Experts of a small language model: 6.85M parameters, 4 picks a token.
Below are experts of layer 3 (counted from 0) of a mixture-of-experts language model. Rows are named router (the router's row for the expert), gate (a neuron's input weights, with its number), up (a neuron's input weights, with its number) and show model dimensions 0-191. Each number is 128 + 32 x the weight over its row's rms, rounded and kept within 0 to 255. Numbers have three digits each.
Before each expert's rows: "gets" lists some tokens that make up at least twice as much of what it gets as of all text. This comes from a sample of Wikipedia text that the model never trained on. Tokens count by the router's weight.

# expert 0
gets: ",", " and", " of", " to", " in", " was"
router:136153166189092139126125167149115114106133183142095124168151141154065146096101135089112115110095095114172160108140146112133114119102181081142099168159120152161130101110177135117160119037088090152148141156082118161111112064110145142193107104119153123128107149170166103099158202200095137146148095107173153095126092168086134157094104145142174099147090075120103134145135213121153157131139090103163056166091105178078108150186085128150150163134141152087156093122080166123134106157154145101061150148100108133195185194072093151118121151095150112110108186151143145123088143122092134135
gate13:115123135092159138127117206169080156136137164140133085164180127135115087107148116117058168164093141199109133100132086106109066102112194139233112170081146111128156136154112153137147084151124060152146105076129127142146139121139153111131134146163142059147119132113153193107119123135156169142186131175112122108151150173091113127084148151195133114143136133094125116191114127150134107078120189144110144130154078082166038142159125093120125118121110093168131119132130198118128116137108107131082131112151173121192139103131209131150099157148087152136133194158066158144077088083127154154
up13:165133095170144108166018108134137132089179149197136118120107080177134113139183096104118109123147077184081097149126158116103129177138056129099127161130188127094126122086143132126148138110134148136117101158143115100114103094158073125098137129104124113106036124171144122087140155133098128165170119108153213127116047111126160138105175111100146052114162177114126091124087111170138126073118112103089142144159069150169179143151195163128084144151123114120126068147134159169180128130131173126116100064134150093106139144147143134138096114092122077097177112103151140121209075113141117146
gate14:073157173168113074116102127160109172061181148086124136115118083087146184168145166144125100095095126110183115135150131154106073149117071183066165133113094213095145159139157145083110125079090105194113143133148061112145172135087130132121116168122122114146125096133113062166109120085081156088105110122179149123132132141165135139142111159143091084112114161161120108128161096169138137132142114161143159129083147132094108090099134159177145054102024189127172194087161134156141153142130112125109149136115113144107133206118143149120090106143094152127116048106184134101131118137138101168
up14:110108126121106143122158102082169061136145082137071097107138124155132144152154184126134100118132112124157089120150148088099110151167066091107093189094116158162125119123159137136187138106136066120123133076095101172108119208126144150113152142136092142140180097101168083140117172145152161117079129113151119189092168137140178157147136152178111106173142124247078107123108102119138172109066147159116129083212174088115106099056138152126114056108122153136126087136077132162137128093164097087137115110164152090132140114152079123079146112149086104118132080130136151055096171082151136150
gate15:066144162119166121152108145092105202177122149121120094173078107143090091090127118145142065163103101172165175132111169132127201156127125178075144133135131119101141149121134118180155167179081151087132088138133126107135162131123108122178133122182136146093121136155101101163146139065071153164109105157148168167113066180206168181081163173129172128183135096115114166119104107099120122128103117119108127127101143150143084132120160096182176141144165124111089043190122080150108098074125158100149070135124176089152120175079122126156200130083137131154165143131137157134081141094150091139
up15:062123173190111098121113131137092079161121146110132109113208101149147160122154131139136130179136098172111105152144194133119145098122095141091190142137065139170138146088134142133131107131118225161156153138129210149132123160126139169079124091175083179110093150181080141144220129118128113104104077184158091125092129182136171165119139083119115118151127084144119144176162127122071119154097141098067123154126163071126093130138110160147154151149170142100099100093133084107093133081109145081083170129171124134151115133052076111128150119115094159098137198132092180155174133133141115104
gate16:077103096063132147118095123125115119161135141120125134115052129115112103089082133085113148144091077127131111096122157126157170084102143121059084091145085186099129127154137117124111167075096118089134146152092075125102125106152123128127159159146151097102126112095096130142115151149148163115126142095095108148117112095175158153130127156079153066099130079179098132189149067134089060065138144105060147152167129184176100174198117117180107160143118148114097101181132111116108176081032126154106136115184142134177137157145115172149099126119092148148130165207127082069106151154163103182
up16:128118104152118108140140171167113150131149132164143152155120147117109161163143101149171195142147084094133155095184106155123165079131041134103100086127151088185145167100153095114115085122113098093109151192109108105071178056132144184132106108094145110130164140146117076165079188186100114124137148205107161129083129171143158123141187127161052118085152166149125168132141095091164126101172026107188171063132108111108174126083118143126122169112096152153101109130130121110145120085139200116146139154090153125192122099083106078154135148102142139183123148099170139144136135119120143113
gate17:101156120162095161122108074147125150151144174184186149145144160132154128092154110155154043107123207143092140114198099103108116127119158164123101130119070157157144156115102127157128087179161149172092177163151090095156118040179099184131145135129130109125085076144144115130108152134136170150106172097158089104048181149128171116177081153099104086085157128161131111060139140120175188095117123142187076085115112102130106090111125084169185151101144147088077160151126070095123128191111130139143166089181106136103106099141122130093121093107121107144135139151156118132091140127099133067
up17:088077177100096105145167137106097127123150127128149135111092111138150174134188121150150183112135075149089145150080141124120090182174122134175147164136104169086101194112089162163142129130091117183141089149117155123156150141090113099127139117071116156005110162084121107180190131092119135126064136121174072164137156115156144126088127112123059063120114153097163121090056185129049081122109101164120130111119065180087168146142114106143111112090135098159095107094127150184165136141066149132133118131143137140121111139200110078101073131147157112117142149107091167135097116139140122141
gate18:158168151153141128119116126146157106123127094113084121108172108094113103112115128125136040145088090092113132102072105133156046115118138174118077163166107093100166121159110143143113138217097110105128144139124083112139219163159118132127139132144137128103123100118129111169125156119097151111160141102129157148169104087134109119182156060065151134092149110070115135117080145092153208121158135150190095118105137159096055097105187148113142065169109157093111199174098151087078143097148092120172151101071168123151145100119096172062151127112073088123127168107151160131188106089120163118
up18:092126161100125137107152150181124114086116142121171147129067113158160132113140113171133065172094137166133089098156156080100098177148137137159100112135153155058168159099140123161113145176128148101129105117083121122124081165166149046129129171082142133078145090143070067163175144080128101149135139115093118138136147161122079123166165182166133121118082064089156070085097193126120100137076088107134133082084124168124089152140131101179153082176119052130111150126106124149091107137076059068155128131116123161110101153154154135141098072133109157056112079080139167120076119152150104147
gate19:133155139163128111106116163128138128152129116118138100195085089131125108158098113152190119089187021148132103127110102160115137171087155073147131128136198156141140130092059144054102159075164115137130140105146199165166184183070136148156074135167127066113192125111121134120114083146093146070121199192077126106141138158130126142122158152152149131154078119152142187141135141110134068125171133099129132124129071125078124142120162116150121124094115161159113067098140161130125074097099095097099084127107112154170133112098106126089128162098159135132167162175083207143099122164085134125
up19:125050067077106142142094144130122137102165114073160108142090196157119147118108118154189138089069177139149148125133122175116121087126036128116126047126117148071133128126096187109123142061120119108143139144160110167123160104188114101169144091162105100074153130135075166136128101144061142133141092167140149150114158095188026128106077117170193162146130143135134159139090099170112151120128192082071092156203072091111117113116141154087095130140103143170138086117078161066120128106154060150115146129106115118165139116141119105138125144132147118109144105098100129126129100111163139120
gate20:178095103130146178146114154139021118135172135162129141142109109122139094073106110145059133134107148171089157080157156169123127133065062140070120122101105114110152170135101116108222132113167131159076191120098166181132133144135152115143124045154159119090128181176130176114141060088069114109107127155148143151131123106139142163069087093099231137140105096117148128117154133092120141125093144083104073163073150118118124124129138119147121173158125107145079099135132068134129124089130167070118164119135164120112152119169144103102063074149128130132152144131068137179099105153104133149
up20:147156150197152133182136108106191112097095109076093112116133084123083134110170110121129092094123121122126082171148114150125179104164097121074140082102135112096163123161159152168201144147126161166154099125130123137076147135192169137151143136106163142148064141147148165148121133122182161159066141139157156152148161071169090152209156136109142112117197116147054061164153114111103110187120184104129117158132186144127079143126104172112115153108118174121176110109141102130152147137067177146127087115160161123064150135122077120094122093150151187136151079089116046120127105090093103091
gate21:105110142163131159154136107156127128134104156114086148106080098086087131099116130197152163120119145120125122178085090147120082123046084081095131127156120111155124118102189100135082145104132174139142182104074143143077181147117130164118124132112190124220137135149189139097179116163122114078123085071162104187121158084087160098132091114104103167112116118186051114116116149133168074129150154088059124167100169088112113129154135186092139131111110120109156149149140119129133153136102119108068175149134115122136137138079137122109153142091090214106133126167103188101105118171170092211
up21:198144185150141091128097170131107094157181113140110172123098104096159161054081120130161123132175146181121127134106181129096118147127115116086123149136091096093145145137214129095095109136137082134053134120079154105163161133085140149144131159093138105107095132127068149183094129080106170108188130113125136068125099117119154155139101121143159138183164107136107109089096127104178147182113121121132110069084122125156042096125174146156138047127097129121172101113163136102119148110125096092166080066157109117130128149090131197163142112106110129054080179122038112142138128101170150144
gate22:103132105098077162166149134153179113080129116108138100092107098125162100150120185087067157124131188110119075093148073151157141139149195098149108145109122070113154096157109096120096130117138090147113131146140136126119114042102126124174123047171139092125142103156157208196161145164114112121136137131144077128092093142165077117131066095154121127194153132121153167127135142052106122149136130151115155051081063123124201063127085112120165129148106104137111160153163184139083133168131103165111098131121111101082162042099122163145174157121139102173152126110145132146134133189154154141
up22:215085187186109110123138129105156100103189126124160118105165112152186151131122163086200126155115124168110075171100103111152151096106145109106152183129151122092121090142163145193086134174154124112120147103120076148118151128119162081119174101133095121113111124147098093166174069139161105133177139119134094183219136146148145151160189132130090102176115042111115162092120090128161119115078135119169068145175091050133153070146179088134131143122153099114128137151091132101118125125063149151083130112063145140147103144150137154130152083160082159158139113108150145161088115179164148154
gate23:106107111149114125150127067149138110133209120190147118158163113149148142098105173113087128103104087067116079053208157105149134113093129191148165103199083128192121162174150125152175131153200164174148108133164140106136106130145125116158114064166128139149146148119078131142148161126189112191163145112175087187114152166131128130086146142180134112140144176162128135169144160115138124153155149160145135128121089106144168144117098097079120131112126153075095172182104188131175199181119156155102088071136161140061143139126135128110126161106071117158092083099138151150141171150152149155
up23:159096167125142156139162170144143109131147225143114163105104106127137137121110106131172186108139143178153138092124132198129136172115107165091125181170136140132128147179145169172125169161116127155067181088110119159157167035081194122119135162099092052131137174117109162128120150165109141128147148074097153134140063149170153086164146129093147143116140105146142190100126153210119115140136120113183126138136139133114206158175115113198111144134059160125094068103127096116180195121110163085130096123115161164155086081155144109122116090096148135129111179125157129137181127093141128161
gate24:109113122126070155139107085059158163155109144169148102151134172187114092109127184143106063127118090093149151152092103129149101098135071084097144098137105172134146128117131103095129103087112143074188069157211134109093147093161100082098176097138138102126165112121128145114130126205147125116143123161113096133166080134101094115149163159121104102150099121109105113103112124125195069106147115144153116126149116087129165180178096073145166175090137201077136083086060096104142134133087146142141151128087140163100118095172125122136170183127205056146088135148092140114110124186193136116
up24:146071188108123149059118121160113156169138117116188137129121088127182103157086075117197114119151190106125122143133103090157117110099004110188156134118139132165093138155140124140103096101081132128177129095153119132144104102094097168092099157030098178068123123141151172131101155162126155155153162140127147078175110121092158123097120122152078108115161129114141153071139180098106108086102136152141124131131119108123125134137113080130118104184140135155119158117145128063203136154087125172138103087199138166050160159108144162164114112137138168112111154082150122145183132163167082162
gate25:122085105126120158091095115184093122096163097158148090099157114118132086148075138107154105110116116168160124206143090125119198134116098100091109096090096105115134130133126074142126174144131160102114096146154115140128185100105120119148169169125121176082127128144112043168147148171140116159113092125123065169128136116089160109081126143161109108098100128105087129001096114159131195124184099110103066175130102154204129168167162107140152114211195107140142079130136158133188127114107131149099119097086145128119171141162085084182154077109136133115121155170137160118124166155183140134
up25:163152064108119113138173092023114102062129127107118167059151101132093136143092095132123181194122123101143088116134114178154066139161144105147108095141087204118116120108190153101174107155109123193135132173158137134097173114109107140158068178157168126110154149175128106108077103123073090088091128088079088146081124135080135083118128128157156108148107090093127126149143138094123106114145194081101117169096156163095129154082150120129137121141075137100086175093142127138109154146108159171087162136206074096115107091132070113132155101168119155104144130096125115149120119129179134062
gate26:150077121090163094146115096083168161129101134058109132118112123129113105150169116158116155123106134112108095086121157069191144089146123115139112155121154169130111124162137151107102112133135126108120097120152089091115087088136141127151131084133094153092131163146121227122081157093127069114109106143144107090097161184020123098099114162070088178138129155078173141158145175124109148148081114161099137118157181103156178096132060125090123094114104140118141187128090146078132114142114141120099156065145149152205149142140079089095174142102091209099128125208129087128121175119139191096
up26:070172127115158075161118132118172126134101123084148121138137144091174097088155114114108129147111102111099143159093074175113047128174203149176095187121096132107122171103142102147161079099109060111109113156085123180179085172125113109118128186090160113183171102147148094120130181118175112171113167112149172099149091074199087160171118167115133137102137151196134037126086106087126114150160113108158159127162117204154154181132146094160119170090110131078160163143162139150156148166159128150173152180135120115129101137131175095140145145125105068128171138128142156098125108127132089123
gate27:145126160157144090138089149113108060154150088143043090156187133152117168101144119121117058126117120149174098100163061124131164148138103138110080165096079220075118129135168178143100147135103143168137101127092181108122093112118108105141118146137103103152143119120135124079167123161129125158127091058158084173101105105133110066170132156101133081171190115146133093111122148157088164102061103148168118199131133114142156169121169143144110168211164096106121081171132144133136149105050140107137131143132100117092124153112174072162152126142107141078152188127132061156122148126182148089
up27:157113119120184125086134159144154076136117194087171122052157122120172107101174117101133109116115154154149171108197091043138061139081032127137121144136147130100102133152058117067126095108173135178166150131126186124139118141168104148069132115100128087129145119104123131138122154145062172127113134158050060085116125100051100151085160114171114161094103121137157163125152156133082107108100141095081110097145119103194099115146107158138127047122125124149145115146072122113102097130155134111135171147149115148131158132080124169106176153148112099163118075171109146114185154140159151152
gate28:093102183113126135128113121090141104194140129165133121166143157126130135156150133064162142113107093081154149105104127215140128156093168086142131136127061109141163110131113149141112101097167164183132138154136147081094128126187145121127187162100188131137120181118144165131140126144117067086188127172206079139144134099098121069091095142156139161167109107101113125131148123113130101146143160132143106147117089141098206214189081142102074156117062093139187189059114194110101184068145102161117134131062132105117081134158124118130120139130134093165102078121094127146093087150103135121
up28:122175098172098177127119202133168078119098146132154107156122141178147126124170136136157105139170143156074142095139169132074128149143153174121092143121112136111132093149105124090141161105144183174092162132145131096125117060130157152093126096076153132142143075098129108135070120118158090085069155129108140164110093098082114130105110110211178079140148102095150097112145113131142097138219115170178113116109158014123053111102142106115154109123181108107113126125105114145167137168193051100118148092143113130180132140167129153106107169095126188162133079101108139141149105143158153205
gate29:101160103135090184123124100198172163163146118159062075107137115146139140145136103141097128158121156177051145099116046149109091128123129131144161185103135137109124125105123116102206107076067126167116161117069153141160125114165120159122158113160161095163080120097179106100130158128132173164102124146109151114109106122100128119090161136042164097121201085123100160133096110088111156111162100177106139093212129163163115180105089049113104116145059157092172180129135089118125132163133094154085164155127142101119088125109150110133122159118077082145141118159123185128145192117110157085
up29:050070074120213131144128169153115117150121073067102151114077164155092152095090155049069122172115138103118136146131137119109159128080118173115130105139083137194123149126165191142179155118143101111062165113140147114191179146124064090167113149098105140131146149097114099169069085095100094129109119119122127148135097142104126103105124136132110090067142124080104117136162074177132123144116145152133191108113139192149134145172137104165111173109092177079096135135075169098087177116170165105087134120118095169145099122182115133145086078164089153110114169121123161089134145152116072131
gate30:074183159106108107138137095156087076108097109144125164140149086221168105176136141119100145131107108120116173142084138096107113102153142106190087142084154057137141144132096123138128118111179156127108154141093121140142182123090163120161114086170160100141156090132152091167091110060147107072091120160147110136126125155155110076181079137143218134141165113114121146171159146142138151128188181150176115148125098097103143143172112149164080177155110081069140181098122101094135098147092056087115142075132056158097160129133094113103162203181129164126112084077130093123142102135119121151
up30:193155145145077036078151108130145113150128108114087146136133124099170127141179153096138151131147056095126136084106135122122139075161132119149119127126126126066086098109159086188168116162120145097171101156117130125129137149129151093076170107143173124103126143145129112138127185232096112134160088207209072114121139125084097113113072152187147080121130131090119135150128089143162099149132125124129126103183129141131178114145129121158129142082145105131138144145142151152096113073103033205112165093152074150111166125116138081057124109096094113083100146097085092068122108152158105158
gate31:170157141186134124158150100121131084134103122131144096088147082143159052130177110111141153127115123033131099163124017104091102109061185155081161083155097165166204098139146051146153137096097119159147114124138111127127140143142169158138164147066162133155183146100134166063094108130150122099103130088127127153117084134129083120102149162161108178186134136099134114145128077149144166104035113188093126134165091210140151157138064127131160143153098141145109152155115169128168158142133126092104140139098113142143143117106143132125083097082093124178117126107139128116166094109090078140
up31:163160159145101135121097091119104171116147184107148131071065075132119096109195149061143148117171086123201131205162126141085089097106095088085154110121111166106135158122125134154142119107099145128092158082124149124146158105120105146120117143204051187151107095123159159173192130139169144138139153136112127174105136148129171135131121152161161134166134023116059095172125164111150080103114126146174084075095149167121145149122179125121188071127167179136118160172154092121177156133121107163165100125138142149169147169093139133126110135102171122158128144178160131103089090096167086108
gate32:111098077112112150175089147107116145156160154085154086139153147109110153144105068052103130159107106141156181152115094148084124095140132069184147114126136162117139129083147106112128120095095111130101088127143077139149167107081118094123172099141161082158114129105100082122124148142155119116062077088055157124127112079123115207095115156198144168122134101203119102078057143123144160164128131145129173088092083130133188145110148117160160137142111085159186114124113152098143094089084107081101129137069149077100143143137051116155078059069107110148098193129094112099109149148147120100
up32:169126107078129089129197132103122080137170070137129135158109122126146129189175097199108141133178108071042139148106140102160087128152140155097125104123125142182178121103165110133084173162085093095159170138177190128112149122102119132179131139159154093187111100150102115144144146176136125091150168151060094098136169108109062105110115106123071105154107101151141134204155093093108113114138183118055142080141143141170196102132128082131142169102186099138119120073123103151069114107138174144157139118111133154151143157134083201186145127118129109149086161144111083126141133165099165164
gate33:118110093137184134133111108160158158117127184144123114083149112072094165092123168097110140166155134084112111110131142105111182073134125139102147110125148138117154139091135132090116183065000115124106173129184076140144194154126089095200056122158131146174152068137161116141201191095131127149137110131126193110130151145155164146127086172095120115077111108161121171103134157136147118151146143130104158125107119116092132091104164109141160100144087152113087152178135133078155129145140163116111163114074133132113148145056187152139155123086130095147156155102134147105099154116107092139
up33:162084079148118130146115204071109219137170100111161182128102210177103094130090069145091187169099114174128138144099140178165187145099141143143085143090118195092159147118162091124069170130153189161118109152141136174188076078113165148080151162076108080137156193125115118143162175105080146129092097149105175151125088139101163151151166112140113118087098162201146113164118126125136110123106110072136121130120140125084163120160128113109176146128136146146143094098104150163142145139112175137126119136193176124127120157147096095145125066087143122080153135103104125115154133174108126143
gate34:126070097168091061104163122092147166127174187162106136081078129127122110110117100122115112129073152140156085160169113157193100146140156090127114125143098101086198082135141086088159131143134102118118208106116160154105181124094159190118096111118129083182150173160136084099170130122136183145086123155149153096156156132049123103165092117132120127125086101113138178078167121112121143088178117103148167097130088183123153171148143165115128094107133120145111132165145038145103137115071142091101214133196126142134107115155108073081150105154179146139109114119106128172110139155148093190
up34:180105120112161157170148112087060146111121174112179085143100139040155126114075135175127142091121163145083079114161050035162095159128141111120129065070118136146131149156112184123104118135189154179114126142142133085156138080144138112109151053126081118124162131151123183119114128167107148124075137169128097113166164100147163099159132128153141139124139096148075053187153081133169119097127112150094121160149124097085090114126125143127108149118119074152121139069062061134107153161144133113119127119137071112124081036117106199134128103156111154163134128148099131092142119132089089124
gate35:144128133071149138091177094125152147098115148128164095087153100112127118127145167081153122104176028128140071100150110138170145103131125059104143167124130097135129155153058183124122164091135087090123095100127178081160146177171127114117087121089122125128063113184192184147132145122128127104090049154132112071156112164181127091117196145122116156100132130137094150131129105123078060153145130129112113179123131167135134107102183122135099160122107150098132043168100166169112125122162119130090134114138178098128163179098119115146087136106073209203154152110117158073148103120126096158
up35:148118106138135113128150131105092065127099159125159114099128156141115127142123141136172088147110145130146098081124130139182086139111124208135172102118133192150127135141158120175146146126105118167144119066146166104118139161172131106156140118129112118135153123185137179168166072179090092117111107014131137179160091078153097145116142163099141129059128097097181170100129109182099169094170120135180069142111184201158116111086085124169185103135089107136140093131037128193099133102109127085104144107099122133113120121151065125134032149115146147143124079066136117136112165105164105141
gate36:119119135097174147129085099117110131123120171134141146122105127152156136132089183187152063059123156132135098109074114117145101136090160153110099147180094089075142135152111159163161184132148109158099085137212143114077151121131146138160159142110124146232117105097123126107120168136159094137112138103068142114121200186166152130166157181085136109097122139104091180146103136093171156112078155162095138140188093079120135214156147126093067099097159117102162108102128172083123157118109128181112094139123111090120114154094059166109135132141101156126183161082109106097161171168185083124
up36:076100142160107129154153130177160162109165110212139124192146104117132083138194118139119069077122120123132158107145106160123160116174139157077144128179081098142169082129162107159099129090136119126159141105119144173156126135112160115189104141150116166075145088157066099194128052140109104187138117169149094206131099094185139187131076165106127100133171164081117087090133138156151135172080167124110157142145172168160136118102120120180133209096177126129182157155144106100124147113141139137122111149067091143130181118149141142088100074140160186140124106099120073164095097125089125127
gate37:108158117054113094052134121083076140125139135142115087106119076159151144131151142088112105130128147078150126112118069131149140154126170135132132088116128115143149125143125143088176111098138112122078134140147115149071161067112154089191130179109089084079160143127105125099139125094098148141143111133174099109076115101053166080108171077120166084102151141092076142124123045126194136092158156136108144122090107174102107161088074153137160113130082104159097120159096174149084112101115125097139110111125096077201112152152090156130159131178074068160148206140149182101210123114115130172
up37:108160151120103168159115134148157165159106145106095073076117112124162135129111169092128111121110116145091073076151153130135155181132149139164102171106155111107016137167160137086153136139158127109083111110089103115137162109123114146120142119141122048097108133110132099148155170058102134162176158148145111166120159146067188139097149101122166141157169142088081203103127132104127124161135168143110141107149144125181048126172174077122160192112104169153099121153106129123183168123112098108168082134238131086158144129196131142197171170126086112089091163140163136152139127110128150110
gate38:098103144099174182201116190121139106110105138146131168091097098133095139159201109041094103182071096137137136099132092148158173117180146121132122133165161173088138113086105114136116182130084119124085078129139142127140140134147112101133146161142120133157191116120160166090132120152129122123082126136165090134109069138130159103088096119141159145163132132139107094156105102119160137135122120106113135189100082080077094110155100148117110073120070107129159167155161196128129134095188094139143115154167111073145108094200162192194107095144113130143173202129130162085112169068058097082
up38:140145144123130182106138143119086116110178136166147202156120140146077153150145157090087125120161120126116108165048156122155134121033180169188120145118181134148150090100126120165152090160170129179103148144101169154126111147099125090150173100128112127158093148011094125174180180095173108151114123078133116124082094170142068092125150125142121115081124104111122120135130096106162139135142117096163111167142118083120095100142158073140140102125100152038121106149210102179099068142107100174115134129093171135182116086104105119171147138142146111172110143127125186111128169075082122141
gate39:137101126045121130118167061110119196142114174084172108148140139156088138137181148132132101157130148129111135147084153173183125143104148080123096153124113162168099090114209114137119114099132099127092131107128167098174137082129050103136119160093156164157121159113149160179121128102192094147200094065109168121086158153131137103144117085128110192090111122189123099121113117148092067125186106125117160143121152091106165167107105089148170174104162160079117127140103190110190135161123094072198103100179181142161096136090132127116124184090114144160059114099125129118139159099151120130
up39:075136164121117071097143137123187191135086161155173147139131166092144126106106141160125090143168073128082185126133142157063133134063159130118160131096144168166121175131120168130152186177107129170125193105150079235114138088102115129174163203138110172130130120128133113145097123124085149180151119134136152182133135174175116143132085150131112083117109125118094151058127151132158171146123106171129082116127133155115149105094069152133156135136112110155105136099083066129102090164089140119161134121150120149156172138081123115162065129094061163148185074104209121127076119091128120154
gate40:077118149098154135115064150133108158200100122119114140101129150102103124129143172118133140140174152125102142155133125127150147098109170121250107131148125166150109118086119151151112101117142138146097087147106083177114114166151142084190137087098234131090126086073114131138135065137105163069108128112147081105128188109192169101109102157124108163149036085123161101124177098190082129122138144089124105151130085067148153085102122110173084076123078110127092148113106118102096175091086168094092136095097148129154114206119140130130117155144140093087162110135120120100106140143090128191
up40:112125149124092170128093130208095108136063160076067132105158106056141123100154123173129114158156122110092077120077104081119141081164197093081100163129158135107135120121106132181117157104141195138159121107129127149164153139196165118088141104113177123161091082118159150166108116101115139143139120057159118139143189059166154118113058088196136177123150165148171113109146147143172115132192173206119113123115171081128095137158099097130166150122132122183132117090122119185125128143119109124103132145153185132166102136150183082068136146140079116144111143169156143098077112139091155093
gate41:150149131126155158110142099159117117156107166159101104182124143128137103124116061072146092151137106123110126090123113171123104197128122159128114097160105138117067096098134144104093150070109156136129152085112195100138127106121111120093097161182153070115130161126099173091118199170133132061152116132184066116102116185157143093087098118132196153196108139127147101122098132148077127106166219122171126156157145123149216190100117125104127118161106045104104165113103181149139149110188169147160167130148085142121148081178129145127089080165119142116088134135114104171107147179104163079
up41:153080213085171080065123121149153149168148191144089113121091080133103132085148122169104156198158136094130133144138149144077106108156079117152139106116046187149106077115102076054137129124153153126167129185136130106128155125138120207093094102127133127093101122103094139105150075109111141055158136163141170098080125139173127174184149140119102128167095116113142147120128052119119123166111161121126163077181127120127117100157118095098078110139079117143107129133121136149084074166133197111171147153137181160146103095114140179123121079123140113111126159161076118133107092180186108084
gate42:130083149131144185190096120118133120170134183140125146080169130117150122119110156060094133151162134144066113165125103111108074111133141126110093193181164136124144119155118140077154102052169106125157137161130148145157150108115160107094165132092146190174152197138165160102172146162115120164078093111132078156078109113106160168067098097154170196100115119123117129190142069098207120155122143122142134125152107138165121099157170168102102184125047113088145146136102132116150143173147098109131165090157115104107108122200152175109120154114163082139170199110114138073083101137169098128
up42:066108088082106095104136129128106163105121125131147109166133112144131159134117121079156132095160135095173123157168203207104143088136093170134146111106176155149148054142079167084140146111079097161113173127134087144054083131172122111138167114143136110087115171115097114192130131110127070188122112181144168094171072139156137099103091124084118087158194117150123159144089116171121124108202149092156140103169146120102119128114128123128140105079111188126110102161141108096156099041075135135109135128108166167142126088064091075146119073127113179119096089155201164116152135108130150092
gate43:141122131170087165131172137141066123120096036138156154093170151157159128161110049099128140091116133062084160132089096189129161127111136102103172108104099087098117110133068108112082138156100198122127155124136113129066117103111107158205124149160120109153094143116074132112124130108092124155073152179133115117089116187134041106129170127127150142150108132086123129142109142160073164127121091105111103109172153094144106111111110146113153194137113123102088106133175128119147064073130152064220133154186140157157182189093114129120164105144109103094124152155096122206099119109119136092
up43:162142124140156094135107101125111143100066166090092173174124193092053100122111122092129127121135115111107129079171097164116141117084096180091060137061135140127121061080116196135120140102098116154129155071150168130115113073155142110129160132078134130125097149139149091164113156115118065125111122186093100091141157123131133101087064108098149119134171130152090121174128160108128091136136145122137181118099121135165094124145165102197053120115153134087152157149103146118123093085087072126045087119106070102222113126128201105160096180112090133084118142097069127115120146093105116119
gate44:047181159164086145143103117086139121033094074116061093163131117112133115160104170132148152172146137114091089134170193111148058154109130102134153135131159154149163151127107094108139157150106088107150101060124098122067093127151112084217125139126085156142165117177104114176137173109157086152120136125140114106130121148141124151111140128154156151103140170129133131094162127144134134167129130133157146130103126112172100073147085117136140193080134150080176133082140130175090100108083085144067184136180109105182115192098113060081157096170152127114137141076158132128200100075131152131
up44:169147075142154127125126107108145105140128146091072105164126148113148170139081199094143131086127128177144210135075139137130132072113113121140097117155107114155162188122137080126133159076137170158195103116156134145108122106136091149106151080152093105176131123119146146111133029125134167131149123130123092123138143121074130112143134085158101156110110104152117163088108123095113164098143149105163052151152141100140177162100136136091172155213143150136159244110150129141107103131118104102117101162187107159088135027165162133119134139083160170113094118186097149186104154130149204129
gate45:128104096181107120127133213180161121053083132060116128147200110079086171134095127153111121167166107135185075117131165194128177133089117098132162086141142148129169126159128099128103104121126106134139124123164113147121141081141132155119222109112160186060096152071167085114127132155097137110136113120137154144169098157147163071093133089109079119121152104109144084089088160165185170106131150192110082158148132153161114073096180112121165100147125119148117162174129118115180102154127057101165131116161169145124134122173070119095105169160115183145104111073148176096146130143148142128
up45:161117156162137148100096146121106082125195084129151137143205124120068114128086123157124106099107092086139102120152116123175118127170136165119084090107126154110124115117090175197134136110169128106153094114144124204094112170133196083103181105118093090044105107136181172142164136134071066066171143084116147125119168146155104140145130094155097143062151115147165127130155146127098110147127147104082116110123061103182099175175172119134138112118167114152092014095146116080166085134075111077092137129083170179170116131102115161104120152134152101113132119120159111115167093153144112157
gate46:066153070160141135135105184126100166105121105108146167180103154145123127146153113087083100168186131134138162129138118107145084221135130168099092127090091202135098099119157149138110125101105125110144171156093143113062085076070075151174132099145114127128123170199103088149141075092114116130057139123097150119142095141137177111158111174176146108114147090141095193107109136130163148111170109107109088108082153117150097087202134129188115137182118135054113143105100152143144134110125082071105120111137092098091122161127134135144162080094091104134129153108141149039123077099197131109
up46:093140134114132150113156179102132123143121127073111149065096103122131064155086176159157179110089194134149163199114136135127120103159094122082091154077118141179124086105085121131197113155108079056150126185166144135080083091097105082070112108150117169141186156142122131179132125210152134128158108096170096123089096157179140149127110098128121100112102144169154140158024107071138143104125141150134203117116104158090103136154126105137150116135107135124136148154153114063102156162098151132102140141055120127096111115056110112080109113106139101079129132104092195166158100116097152134
gate47:138128118154142116126140040125134192195182176141094168131115080157114106116230087102093128127125081125175073100121115138120080108146113092088149111110196102113171074123118157110124114078092128107120144134174092099111134114087123133149090133136111167079130129187141097097152090110111126102107125162177122074162079148135132132115151110079095070157113156119119135129163091152110112117205175099117129158072096152178133105135085139155137076109072104128160113156099111141137143129061123133099153211115142151158177177106074115114147073167168154145092116140163144163103098121105093198
up47:126137089113128137163138107148146102153166189172170092093150145151120140149099125065108134102144105199141163119082159115193148095138118200184117142135133136103110185132148167120120177118098090134097135173175111161121179074060072111170098113124120084175124113106130084140088160101122156110149199138167156110133115138156169116116055147172150136086148141105158142089197142121169136178140148109164124184150131150168118094097122130136089164094117212136080145144089139141145140110156092137150095177163168137177147134155175105155091120153194074174078132128119121144099096093175132190
gate48:111179145117109143133148099084111069146127184151099086101145068119104147093167097184142127099139085168127131120116155161131115179107152171082145128164082072074159123138135176138127079139106154161110106100141127138067179141186201112195065167063117124103087153129114130153073115175131160170122089148097094149105106084117162153140119111137053142163062187121128113140130160106126126084143110090058144114106091147172162095167110109093052145137113142134117102123136104133143096118111080172123171157137129208123108119138116117152156136175146108082085151126180076104095178106084119118
up48:129125118162132117131094182139134135144124130160142098132123149114152078110141122106103122145114136169192137132190112154166140148122096106135174120111133129088132076125134192065140139064118074165121209162140112131093204163106155160128092121148100094057187141156119095131094087124101113053144135076087115135172090148076154101165098113138149087103130154093169146149156114097108145123126080142164119167111102106126103082137154176160176083077129156177197117089081104112114182145157120173068152129111143123127109136127103100129095074204095191133131128137146157066132117087065056131